config.yaml
router_score: "softmax"
normalize_top_k: true
balance_bias: false
init_std_router: 0.018
norm_eps: 1e-05
tie_embeddings: true
steps: 5135
Below are experts of layer 7 (counted from 0) of a mixture-of-experts language model. Rows are named gate (a neuron's input weights, with its number), up (a neuron's input weights, with its number) and show model dimensions 0-159. Each number is 500 + 50 x the weight over its row's rms, rounded and kept within 0 to 999. Numbers have three digits each.
Before each expert's rows: a language model's description of what the expert responds to. This comes from a sample of Wikipedia text that the model never trained on.

# expert 34
It responds to: Conjunctions joining phrases or clauses mid-sentence, mostly and, also but, or, where, when, while, because, until.
gate0:343472507509461413543575523483614514526520534571476509575516517515540526411428449497458459545590529433564494473480506458455498426463436504516473495457477451494566491489543427529514483480523588474520543587422609460540539527530509418479453557537571483428574479537411533480600445451516454530478447477512402459543491510618477530489523494532436470482541506576382579495570471463513523446501505508499546490409588543473452507421541465476487565534460406497607514469493516448561486474560502
up0:529474456579574460432541448494538506576493440450556621471493512604425438490504479508499486381523487598578474504531591499542464452485461474502510458529498495463446546524547495515595435480460486457532575559421578476399574469393456484542536482486459487445593639433575532503538611483466513563462465454508524521502497462451532487546479501526484533520436499507531532521563555458483536519464428543439452581569429506589436484444498489522473514464527489513488446542540480661541486438479522
gate1:537478425492478468544486426454490566534536454487494449422467599519523549474538488508524461433488514487535542508545556435531466511474479444503379456514574491510457511534535475474567447548546433417470522452476481523438530486571426487499382570487504523574468489447658446432397517576465585496492480491521522493522447524590547467469441432505579492421500531533452467488496526602489376565499544467480489428558424492535583507516559511511421523487437531524523529494577520433567579483519354
up1:499497518506552472442427502514575475430493494443506431538578471515492498548460478495415503590515500454533541606438516545466480492530505427492555497524443509480588429430357549527416507463534450512530492562519522480559496468380552507461476444469581415490521520409471570496603479444483441537629563510523487530418530485506418626545462481498453523513439485498563595441478455570459565431446457547549546593524519486526476542513450510499482505538531513507521472407459405559492441590546512
gate2:476493530505472466484493449482503552541442535583500509553505504504457499524549475513443512417450430556517544567579499480578459505345541598528525449554460540557508525569494479564519473554472476510558419481521553522573540570508592496523559529537503512552476542562525471465401547478594516535524516464361522508501369517498536569468493446457469478578507550577547582552569547406555470433452497480404494459428506527487451425577509401500511478542547525503523460482572397579487500554425548
up2:477462500479571504516545425482481383497548499499490553402503518468477531526393468488438552446562475452537554517448489448526539581562547448418436439459568416520488418432491521505592411456412568445374490452493462488598475524476503497513590473521479464453478404497483432548518483484509522566498577502452505526526437597557502504520557515506522543604522481493517484483493454553425509487529457480559468452511461560523499509481572604512531597434505472483530525617592538457459390433464442

# expert 31
It responds to: Word-internal pieces like id, iv, equ, iz and accented letters in Spanish or foreign names, as in Isidro, Partido, subsequent, capitalizing.
gate1:470486445473576488431476600488514530485496401453457480520402481531552449489517566520467553518418504483442572492528474492519509597554490514406603461449411568590467493502406562589405474418380485454448533559513532474492423461474444500597477603582520440515570609417496490532504410531520467445498456551450534450537464517580555408504480394472440554497536493502464540532518479461459564453494469490490465510522533533556576483532496474486508437493509504560546395482534547493470447546487482
up1:471482508505470506535549463513553561462489314512565634448532527503530508459494412535543499496510449567571463511499485534430415546553475540497467442527479457438436490433574511510494539524496536545473570462507402517500563522472484478494501447389548537520535488562483532496576527487425507481524562511488573534475465574480524410504503468577535469582430417522553560472542429469495525469471547519455487618497551504549480427580547521450474406581545513567448394575538441554584495456581449
gate2:481554504533462574410450463422517595563553498520493501535484437399590512628403515475586586440529489448469443495502517482511465541571455444414510487578374566498475488435480563427496484479494561520481500480568565467478521427425489392511567457426492435559545590497397508482552425535407546478416479492502451522522557525491438509588561456555417456501554492535499521510519535551562458507495456524575479515479556425513514499492494454483584474437483520531436526462582509445518452488476462
up2:470534539550514526516565558564529617544490459549518499479414467546547551509572421504546440678527481521500490421442483465574497434457597507419500488489483556435519543525485592547516451444554481457461537553440533503541494457428463534442629391514509487512440430595454494502515465394450451553620443501444487530551511463486497477497613537434560585527534485518483514513495516467587448457513454485453599534551457529574486476501527494554487485543479588495479467483487430542457539541494496
gate3:474525481591597541514432563534449505551449443550399598348455582521536461501455539529518501590469575424376500514476443533431481503528476530496506535433464539504519469536451495526439339516471534575496480481502461489549489585486488518467532495483423479537482574445459536404525487467481635462524538475452416493462484500505536469480429526508438499467502428458470444485510516581550468499514489434513447510502515497361506506482435464605477526469485577522482424481587552538519533557507431
up3:493532621410475505462456377501511491460572578496436509515575532436480482412473519499506461492517517524472492416593486523479546529417450552296488545424404517511573512551561507602527453560460488394477601503480520496478497461469455511418501517508543435508423484520498563441479494489484393429495636529529488481514547479506454569493522464507545498467487515495522534550514573496457481451547497498585496527514633501513483457494464537434496483450531553488567474519489556492405563489564523

# expert 41
It responds to: Syllables like "ba", "ga" and "Do", mostly inside foreign names or at word start, as in Azerbaijan, Fenerbahçe, Battle, Gaza, Mangalore.
gate1:400538521529555491481435471595458500496543485540561536509552449388545511538490459517544488532501553498402558537542442524466545497536554525428539526444457553527493418545572383463542534529560509486569454544459548472540359441587510517520543474474575455573396499534558554477438495533497574430485498569522527468511544464510459509566476493554452443629487529479410398496539471534509492529595619547542505519504542452416495526458536441575506471494501511449528523621512449508515558504430550
up1:464452568480489548491577531487537427500616533567600482512552513501446471575446417501510497450549446491525450429473557520375427456483479533457510483475575419483401563538554572538483499548463458371350499436478476484550397549514513426452626476538419509517516492639509596541462474473509505517508452499497486492549454493422433465553495571506582473470502479525446523464475489581526565549511534429545495545566449444433520440457485503557522546509489474513484485515518527497411495518546495
gate2:503483504565535483494550519540438451536549487528609565476483538426472466475490551488358516482511470514589584532538508549546500467500528466496529428559627470507488451497537481511461449505541494515607466547532490550462556490539624397504505567401528518574493495531517564580524455467517486525424459507564442459579550488522442597491503479582470545603571503508502517495531529589606444486564574523513471537433428515524594451563502521530493518504444452460496461530410459403526518512404590
up2:466450534498546503484487519448472445551510541500519500405437509465483387494634495563506435525524538493600491472603387408537530544445525489488531489538473426506526507523506488424524475537484520527554546529508498510508519523472405464547474485567482537561520452481437590493478372507498495464565514476505496536591510528538482436459530586471479408576558486490510466468548551499316455515540622495472522553460542404484452419536510435534410499411515475482457447608436483559450498536505535
gate3:473421480603490539596527528507499527409547434420470492425538510502491395487468550441346501574486550540525440525424536523508472457421497492491507522593554430472544500532572458521513546500551521504487427499492536450528488463417522521518454494472569499532461478499549496537424441499403528434429515450462449457540452542451492577481488519412504499524598398407497508530449544483540530358473495573494410420479578452522529521603463495583445556521502433467481486547533473512488487581482578
up3:539513461477463595497557504449468460523525526491651473566493481451460570454505524517454458447557459357452468413505486433429488553501488478493409564478560505485518413464454482501567415480522513473481430514352473471549563417468544398482483477465515532493416474540510451505506439576451524421559543442562507562517418429535569502495586452586458521492512468488592511534546505496443498466482535511453523547493444455579467437414544501508530469565521424543511451499468435445612556513480449

# expert 50
It responds to: Mid-word est and st in words like Festival, congested, uncontested, orchestral, Ffestiniog, plus Best, Christ, weight and some heading = signs.
gate0:524534558463536477425493476414564486552489424486497533481485575486569531520479565423408500522631503566539446547515461591500486423434505468450498516437476555533483537432511499464473477499576360544542493520523457445578525518534482545504498523503434551538511539416444587400437532563490496473451478470522417482500559460514507589441560441446448448553581499599446473519484433581516437478522567548530607623523478582463537513453437547569487395502532480472522512504485476581475462524555485
up0:469528468512584543437536437472499568505574537539533425527574581529545478486518458492541537521561526540502549566491469574535562442499571463491468494597486452435496518549395597552577496564555518386435523618520431534567478590583518486505458495486436532529462510432543525495497576521436469524549635532538436491484410589526462471533478513564467498570437490435461542550456591476479477539549494484557461531401544567512464516411477453499467499543569519511465433497537456574419516428532497
gate1:454452554535526440549448571506490519465468457485484479437471532517591516488497490501488457552521526555604572500529535508517562470428480487544452477438547505590518484427476480508499483489492318467520512554537464474388473548466555519549568489571543427537566482417470508431465467515506515462497476408433481496499410556477496512481461421554516444415551503507502410575427452534496506406551567535373499471509476513506465493522501510643523379564524514580474582497447581548469434487423457
up1:600499515517452504439558507403435360515507522504506420419509502518467534489478555571548521441443537446534483533456502598516549532560486549386522510541486491509505522488438445515452512469386497494523541531504504543339543564538425480541460558542623541474445522478529605485493552419519500521443437505475512534574470480500503519511457430479448500560561583547525484474572479526412559538601519493469409449410566515501438429503552489556534565471499547477448447403519558469477533457463527
gate2:470581586440399510457625537492564507573579434492553407480488539579582552546468575443470527468468422486547481604586543548469600519471540424525430404477488431474521504569404482537509460527426488481525538507502473512459506517453508551541482450490441560473408519511505504516503503481457550470575447477479396445482527503491475578484546515488505553563415433543562401494460475448504567449514614524459500557560460476437472544493424486449561523532534511523545528533528460597434510437447502
up2:479441479539480492497547574582486555485452562520496543533506413459445436542547541433463445423531622527529386588541440502500531542517435579515510520424542453462522493435579477521617422524464504508485441497494543567454409413532546535422503525453442481521547555537513475405429430509551601517534464494517590555531482507503493425519451521512513514555436483568471496485484517465548407422516502518464543492513480369557468504483538542558543578483416551443538452554487427518490543535603426

# expert 17
It responds to: A single "s" piece in the middle or at the end of a word, as in occasion, Porsche, peninsula, skyscraper, Sultans.
gate0:530512479532547442467557561504455429515489555616479550481421511497561466606508416534456461506542484432501539510552407565525486539506464566472527456548554560458538537581423525509459485478601500563510459454460448503524450503389570483464506512459527479594587523528419508449530546535480506555546565628529523545417473485532539403511483474532493555543516485488582532555589474512539472528385467551441574529539479554523450486526469465574546516556432470471483377493507450505432582497509375
up0:535420388441526463456554523556509446544512565465557523577452448420529580475511515477542517453457442471493499587586569527456521581488603472482423481534528569522464440532491468509447554547493541548494474480449475469572520485592381461437493451540567491494454440525505544512593477434511557498470435412379496495509471611454552579519468513431517589492486531519569523370501465441483546538452559556492459624460555486423511549487543528447460513481497475500556529520475503551491483556479601
gate1:481544464558512560542484498402487566490491508440534529508575497517494460408554427546477589455532479580473598527464510560479532500516586511498456497402507465481455481388485440446521542496460509433448494494421475537499564589416471501602609430607548530594507493503519451522509524443459479440500421551550410524438432457545523535503477516559547461508584527557574378496509505540538548519513491441544482513576486485457468375509534525444457518464531508506430476484460545486510479656546445
up1:503501517502514506467491557431430508556491441506539582466536543537537573445492465458615520529559501500487452434516522525433497567488464600558499496505511484540496474348491480496419478488435465589475410416545458436541533510577441461517440393485452508427561507589466509440521623563521484463541523583462479528471488470616509500467513447497482557498490424540546446540504550507411508402523460455369488455488497546594526551520601486473537464511516475457427595543511405533517518449548492
gate2:538426495401508417472497471590487504552474460511525465497599435571464496422579509479432488477484434491542467508546524529428465402542473447489567518521499559482537502610576461577477519446442567574537437507500518431468481404558486526573493550508416452434515527476474531551448395449524542465513458520445500424478477458553479532541379553547504491558487531407429510611520491491502490508406522471422426490476548513538590475596415547495473464447566489492484467525518573466547435423587491
up2:471471552534501524526441463453411403450480474517506473482375455383495519537523461468559533523557535491556446418490451425553518473614470506499595582471467411494475495582499529521479489507510429525413438516547448467422431488504540603567551522511514530434591440438481458418529583524504513470578567469447516509459408464468508494446548439484534503581475487589519481451500543499503582511481457585517473416435587499493373438589487457537560470495482481478506494493541547587494436538550502

# expert 7
It responds to: Syllable pieces inside longer words and names, like mon in Richmond, lic in Policy, van in Pennsylvania, min in administrator, plus word-initial Mar, Com, Col.
gate0:434479578513527490483482549523410410512450509517524445478347472517515520424549539501514540504541418528569545393453450497489549453553497542536416470528527511539505482448476533481560467467486442457523530524569514554609474548526393534549444443379547560410514501483485610556501355441495547396531473565461455450459514523486556453442477461421564483562560533477490525603481528489604464493449459412536517483508545458511477504536484547554438453452428401496528466495517503460484522463527535
up0:524588532523467344542551477504434576491507432519494522502550512403537424502529560495546463466557405520503452503520503539427475522484517363548479508533494422485549498464480545458550549541419531447545441458515519516448493564423497483439476598499477497436491524556573497539486454475468572376478535517438515499496615507523448533444476583531503500521466551535481533568437525489509384487434544426553496508508567455527517545552567560553492497458578432428624596494492521546495430409539503
gate1:505520570510509507537535490481505531354446515535411387510456484515583457349520552449498486515442506481502522481568508477496503467532459498503423496435469498485538598556560427397401464528566399540452411438484509537525542557522532441457505540509513530531560519514565419418524537510512540411543455574500523558555516511454497485499477395494545472538517456475543485444518560519531598555548576547480488501539576516520496572514443480456500551528543569489504642409513475470470419465395466
up1:558477419516518422545413526523534532466487633526594536430472566611525625517486530453486509434435513549505473521472494549438511517519541499569506532505400521524460572503471381494569539425553523521467549493474418506507557490422492499513452510484453559488467506501399483480489615558505460561490491437506478505515534413509519515479482491420553420536432557604464473482561510526562560486469558519615484591384517493513549540466468579409549545499503516524500464574408571461513440499468487
gate2:501503448480462462494492547375428487455465498572587534458507442537611465445562518524486530425484607475487499570602458540490620486629458621472537521548485504499478496547530442497527609496399448579538556542469532511475553592471445507495539433556569543519503521501488503504409490514501477467483463514487528477603485552479472510372462452533493392488533552541504531520510496550422548545435560592475496530526504415517464466463531505476415471497523502439479562543558504569508398564460494
up2:536496444534550451528576492428534533545483595518402462577555433509560509456496467502481521424482539512424519476482493369503593580530637566467539483524477497515490455453509473479558481439444535541588422460521539485485473436508373540600509450514577420451504429622470455526435511517516507455442443495550511472550504479518444482434482461505599505461565516498474564477440500483527431527550511524535470571597540495518405522545506441473529537509568563561391493608504518554473475536447534

# expert 49
It responds to: Short word-opening pieces de, De, O, so, Me, po, comp beginning words or names, as in defend, dedicated, Department, Menomonie, Ota.
gate0:497525501560503373529534509472436537543435421433468406561484409544532473433457507448514525564528468424467486435506443550506424398566480474441461481424425496527520490531530494526450582485453489507456495541575465563532480484412500427480536552433446401557512425477574478404488484585455536462454514551530536609506477519422499525427436507482480502507472474521431544481586420477465498565473484459455479520495514527606526445519557555427489526380518418534460551586522546530422507495411454
up0:641510448452506504589523491441468437506452522522606537539491542530339503494502472480493491485476517556512593410482526521558533496502573519502513496454523498506450419529435471443450447472442563489498497518454519455512613491451584488498590450452532454550442473565448577484480531430499446494387500535575406571416562553586506508469421617513492416486486477569425444431529440490512515520417537465471559607538512432476451446553490512514523526541488490534541443548473491453457497428488527
gate1:382654497529416493455388571482469410492573567465518474487431555506546512473498509473530487452453514541484565459483485596420500493455528470525497532437430610509530493464543531403532605557433493526465409515476382489440600467501491519529531418511505435503518521470412466567440543486496431469484483566502476487565524530473424576443468472480552494494546520499487527550527537515489467495519540469578574568460416538570500334507493504502487425545499498515489514495443572551525509553541438
up1:535489537542413471495478485446410444492510561469430524448484490567546475455521540489552548494510453430478466404484493508503478422497433509486483387486445555506526469556456366489531475477542517517528501572474605479514561466493495531485514557446503476535525542539429455428383529555641509519509492648429496473436547377569576496497445490429491572485477518610540516505485513447608498508462418484457553430529515551472405503547541511509506506560454514494362532459484510433459536451504527
gate2:438531586534539414455424521454488506499559490484560441420551518442542556581548548541517528472472518479547510571483480574523470446550666494527511421410519525548481445547466506467403479478444476577465427563569516563522482550484605488459525502443465491444513444564451447551597495459467575465525557467509526493533519494500430529564485575504532523540572570492531457466527495518545632452541563460521457507445589500608550444451420530430526513484531584502517579498486545548448421528473560
up2:536438532518448445513427466454444442513486448468461473471446480463511540586456517509506557514443537607543543508491471543530452421539545548493470532457594545528523507477498521570490476483484507429521399572521530525500504579506496559507494497500523534595494536405470510490526504456567456512508537579429439515416554563539488479529553331546470500472579557636553554499536401409373478424441502462539502432509396508515630489501439499496540457502490417458583474513527464443564501544544491

# expert 53
It responds to: Pieces right after a word-initial H or h, as in Hlóridi, Hence, HMS, Holly, plus endings like "ed", "ve" and table pipes.
gate0:516488536573456456625394447445532537489424506395555524477520438556553475495544466515450514491418523485579613512475452453532590497448504561467547477476543539463505457536518491520600557487483418552429558486508515507492463479538481447478610545532571564498541509532492534495589471521481484462537408594492504476564467512492477577445551477555566587443575490481634506410506609494549529593533441516544566443463490601538508518521501519559480543549521487519445543581434470478462422524505549
up0:461577461505501447502495567475461438531441536553398498451461464517490603520491437521543443508517596468487447541468485505567503488460511509528599441434473482461491527562483533459523448460489610423484495556541526527579575444421418581531466534506435562539506493522484461478518502452385443620499477446431454462436473509458517497510469499513600474484546446537566453381623477529500519565623440442552529456480468514502459508485480497538492557498515425634418494555495533460497429581539442
gate1:468521513536535541431527597520502539511520404531508529453536495469496532447377467574531490506512598529590507437454420478473581547416536547606438490578599499534585506514496499534512530607436457543564415472500548569392503445477539532568564504475498425535513502411499472409480532460521578490577500611410490483497459540592546529454528507498555533397458484471564497557490533520487476516481399497532546504519541520426471574466449450540524535526544526501405554497473454555455463546517571
up1:477558509505467524439471449547466516456524518575558479517522549523599518453588352467654479475457522523493591594457503455531533436548465527551490540479499512396513459539573515419479440541452534497524596465534511561527548476447452534525530450457407460516535446502512404544499494484422441496493590515480630553522438442476522561510548487494449529457634509521456418505527483490496555472448544478604490508477473483404430483523469481516406529495486488568414512568503441463497546461579540
gate2:503423561470599504575539553469460496496554492432451503487540417506558513556490577505390491532532496434409478513508446486530478512477466463406508566478464568569553509495468487512468428548522506486482565442358498655480400444480546365501498569509558564483517444523476489463533494449456521547539453450570461633487469541491490561430481472521535574495585523498616422482504501437486494502545528517435491523539544502508496540605484511592478509570437442450528474502551458506452448587507482
up2:578510440566446413441505550503534426424447502517539429487446491477360454585494450463581456463464550479501481414495492448456477522385566498483469480549504467480452546602465540451422492465479604484552466504502597553479421530394457482524511457474493567501527507579422522591457398513470544533498449462507539503472463589552436442496495548418448517500435516577512519496523491492421551467542582566539513508507543450505521499467477435450514580493505488573522540531543603627459476450507457

# expert 59
It responds to: Numbers after a space, mostly day numbers, years and table figures, as in January 20, 1976, 3 August 1821, 9/11.
gate0:491485510499411435474482482459498529429586516503445580499480473568506497479499521468525495562482472534552405387487468446492486644479433487518462473484495524538442534457556515575509476435592555470451492409462405550562485420475489584438560517554464405416504564453519482463440526451499518532486513393561442390530468513442401489531465482453573553513375459631513469509562521446536557481525440503486557570511507423477523477468495569501516478534448499418500464532482467596424467542551500
up0:452451481508499433531486526473514471547524513478521504367452480485448569504536575479478590509421493576595478458541496498462461448432462537491462511504532514409453563497503498481531453518575555467437448526551467472569498535532415525489442410526569442466558441518509529464513477614465452575448471515505553485482587505436414572520518418502413488535465371477416483556513618509538487566511439388447470548474453492460589506435557502487501468507550611497521463636477448435465519476483440
gate1:537528482466523525542465403625505553523535538472506568486538504481532465538524401495460477544494431432448494371468418528429374510526445465444466406482558497497447443549385449533534573485463522556549488504519485483480590472441617554600469417558472581408494528450508496478492527566593460455564497506512502517530561447516459483489578526597498571458592412514443511537505456490520443480517416537466511545535506507548579570479494579425592465577493509519510487546535505475503511477465468
up1:504519534562587498455464498589563554455507468517464584554442461465567458468567492546434434502505515509457542519527482424457472588503612518497468475399480425532439551555494543484538556507510488530495527477564464458411535474526451526511488484529503513508519496515540575538555643474404406433470501505537447469516433460493453518552460563518509497469464409550427463378468464484406517526572377447527476613511500488485471483489527553558639561547424498451451445425491446543475496484473591
gate2:470542444521487529529570543494490458522522478428528598475545522375503463447517542450483518479434394480537488424475517559476513502556574522589499452477582469457457465547487613544537492498472464447472534497487355397518506513535494566495465504487485490386508529462459447467450533442438589449405445458526515474474481594486541510523512691462438552606474555532487519589535528505510510455515470516556459543512445439560615531509476506523511498526571556483571463566445460555508449475497442
up2:485577431484424530434479607521610482385551472514558514610469582469467555496499411504522519418501500536472539452501465510527512425525498496493483437487429476561593435525545485492472455472559581504472509487504460508432382521447458528498523414529492504448517495512446426505405489585582543535446495527419578581465515472466545455468460581562500529434512433524581503491534518464549547461419559442505522507451392478523547471383397512398488533458524448492481492595470524518481569511481462

# expert 62
It responds to: The piece man and nouns for people or roles (member, person, author, leader, women), as in young man, Wing Commander, manga, former members.
gate0:479534556553511508502489504490420565495533453488528543472383434467574518522489510470448474573381550376510591573409386563483554491513498475629468505480639524522461519525474547482438548475544449556507418481541468477458540504511532474403510463477514450528607599601473455525518406558493530507563524471516538492504458543527546492565468543516478424577513508477529483522589482460485429542561479497565526575510537498454431541407541453555479446460385498561480490464507502522504536512510588
up0:565523530483479516471455552471520454552502453577401443525533460551507502518404573484541459527565570548424512545524421407596524516459475520590507445494476466480404484555524392495469583454543464441520461517559541458462526479457541595550461522515561450567493439540545515488599481594553410543469529465478546493382489507498503503479398516514430522468433439440476509523512514493522487470539596509445536454433462427403432519509463519423583552413543482476436519588513502435438445430506451
gate1:483475442504532460495457449519497560460460553507434552423434489502529520453523517442501469579516531528550456526544462498537565454541442473451510485434494512502413455506476449492500580510444526495432513491602515449502498520554532533573420549444568493504429644464519493504542494519619526443538509507486551492547481448512475510507526441436484421525517429445559605582458463467393545436509506543379457530423417400547513502423521613453478493443560509355502560541481564477518411486444574
up1:499563512455454511527548474470483470489407482528516418455456419476543536454521457554497525509412493484455417479481446520453489509521472442504424536521465520504439489533435403555451502522424412497521517503611457437521488471565534515419382470444413466584485425562450500561560561578510456456454528415379538474403508489548510476445531551504520574440447487479483540522486422492488572444541536499585589588509548498500557599545497452452563418450488565468466507478447551558469575514601541
gate2:396500412488546523480446545487362532525523573521580485578478548524582468443425544536444455474576412503446561545433602495444471471459494558455434441567492408566496471465477522510539506472544521508427516420482502546489485425517637423431532462473527515490439568525486506526451522478355564541448489451473438464480492540489554464418541462456486499491587526454512526509490527532572473563497522509491428444527478536516469496530576611470413501440428538503504599498539541501557439568502512
up2:522405458532496507514490508490445436472507490489459544486441543380563404575525520517464493578483505520529554460489501496489425546516531465518439480570510574508599471504498467519557498476522454456551492532498467495522508556522478483553411555440566473513519494472460475550535506609503405454384551452496453431391514466628528483443484573608436594528557480456418539507516510474487515535457450465473500534474514446435552617581484506431489523470559472423501505557465532558394575575628444

# expert 2
It responds to: The = ending a title line before a blank line (= Law enforcement in Åland =), table pipes, % signs, and accented or non-Latin byte pieces.
gate0:434529523538508482461480491500539515550541412556445515478469535500490483542449515448520476476550423482541530556515522530425445498566485481500559564462465550444467459486610443507552429519534539450482516548537546538510477426394491412484432474465588483552600479531531591461551378436442504457619577418562417617454503414384485512531515524525456500559562477564462463483509560524483496443502468516424549531508498403472483565614526428550564486545559528480386552495469519496487508498541443
up0:570613546507505448469476488475503508566484500389428526450432362495415496445475454493494442472439507528415558478503448520452470539486582399505436545512433443595430517450621465464428532605529440485576529493550426546554467546461493474541513515448553502554528458454375578503522528565438487479485455459593430481468473561512456488372464539468487566484475537485428578538536491538447514464494540452465543523486415412495415543528482525441497492493469517489482551512485446495454517501559441
gate1:467458554473469477461549478449495531500520570492569529502461599446477583495532591503370419521604456542443464506488522503541466445414439558493431538439540497578596447466471509459486579588472486437575548510520462526490556526479521527461555430473551509489583508427489539473521492473419568539486484538449472440500406524508451459458430479481515434610500515498440498439410451520500395530489559508496535461422486501401438482505406574585494589440503524504447542557488468415593488464534446
up1:520550508495529590452559499513492467499425427518521454501543541426425554455522524521529412570556469656571494477533502525565393423469523534411481434510548530544503477406487495584535492504444515475473467525387506529476563515492558479506463417452442490511510540565625530565395520500432375512497532538445500421546507433444501536526489395547523501508460420601486518423491508512516451513476510558506482495431424516521478563465459479450631506585462518502505480508615499507478458472529498
gate2:490486462498613456546502496390553462523446562471554552550515552478618496471454492528461526426483476567561532448537523580504455484548530475470374476520497510498527564528544503535543547562598473459408506486581460539420445547511587518537561501444534551501423643505448462441450496480521505455436449481591405491478531483460473495520526405535513449515515514426495441464488518450466508515510457481530425579491542584538455566474541552494471420422425526404487540456439493447433374501458522
up2:533517496483487471487489452483572494479467513541477471499540607530390456537496550511510511494412536477464549541476430456502507583539454492574524436465453573556526392427499485575436580511544423521516510463551508445572519574567541466498521554417494542462543549505420495489557473420557433458558519488577443521445475557425650601451480542542515477444513499547485460588446521495430532555538514393520511607590489481573448434537564596484502524499479470437453505434484491430516460411532547

# expert 3
It responds to: Word-internal fragments containing g, mostly a lone g, plus v, go, ag, ig, as in Vul-g-ate, disre-g-ard, reli-g-ion, Goo-g-le.
gate1:466521445504406536630417561564544549536498530496422492483490522435610438567488463502522494524522596410511491466537432581535554544529461598601421502573451552488519542537467496507474447472496481482497481400490474435452545490511515543573640363518562449483554502548486413538516546460521448542518482440435464461509450485547514539473544424504499404579534505469440521491452536570492518524457506514625462556533496490386411562532486564511563495550492466486468550490438550484486512504513486
up1:516461471513604416502394510578485497481359551490545472536501552615513460544564511457431505487428449517523446418544397518527524528451488415555534577481505471558525532592481519543476498497508541598395462510458492483574436515558550443431547517545423528543506487498434557516462502556409441576485375559398485582583499530411524480500537499516538524545546447565527521545535524470533541506504517567577586516581444492443477545507513521488511430407524544499456511479465543534544472453480508
gate2:506501435498506505508422533489523568516486571476491401552521502443523516536464571462486520533558577457591471502534484426452600474411497616553529528554559516492567496533548506403487443425474515376498503480536507473445605524462553474491496493477525586570440537458406471479517539514443577444480492501450532499505443431484545579469538455458450533581541551544535522465522469354459607385434435478504453444421475425486541545453445468546533457452594490510557514499501461592541467494496458
up2:560445485558453524514396536514495547528446486519462516451437478506449499473479616421511530551560555544516438580518536456520557543556494533483423505531477471381563489613543489420481455594559583474436464563500546540527576506424450520494591498529484549484436446492511513504500605522487533477485483412546447406495457447469511505495458437475500528476476584605462601469465450593433495486563518594600603520588559514474481485565459480498422547485444503501595468508534574479529530522530505
gate3:468414486482573539461469510552441411460548441486564454553539490486515453494497410528554475537506480451483476452609535497493490580381509467505511350453501515529502520438518429516514559476472448602605450532471507443501509465558508527635454385554550405462522478477485577438412552542541536534418537488593544561495510518524472592510562485579369467462516500490565481589512461541496528447464479516391537488516536524495552500422517489486446503543558506461517466470440565469493460462451505
up3:461543546461511466433486574502474538507513470647453541464527529354569432508480567466583530484516481462442468457567413440397487467529437540515490505468412524538501572474540439489418531583593429601435443528504478505539453513434477428576488474377482568476478438501523534534518472426461494489534475539490470455463453441499388415493474444483527425507524560556501419502541467576458460571524469522443555532488525443501518459528498497508448471429478588455450464502541486551517549440611496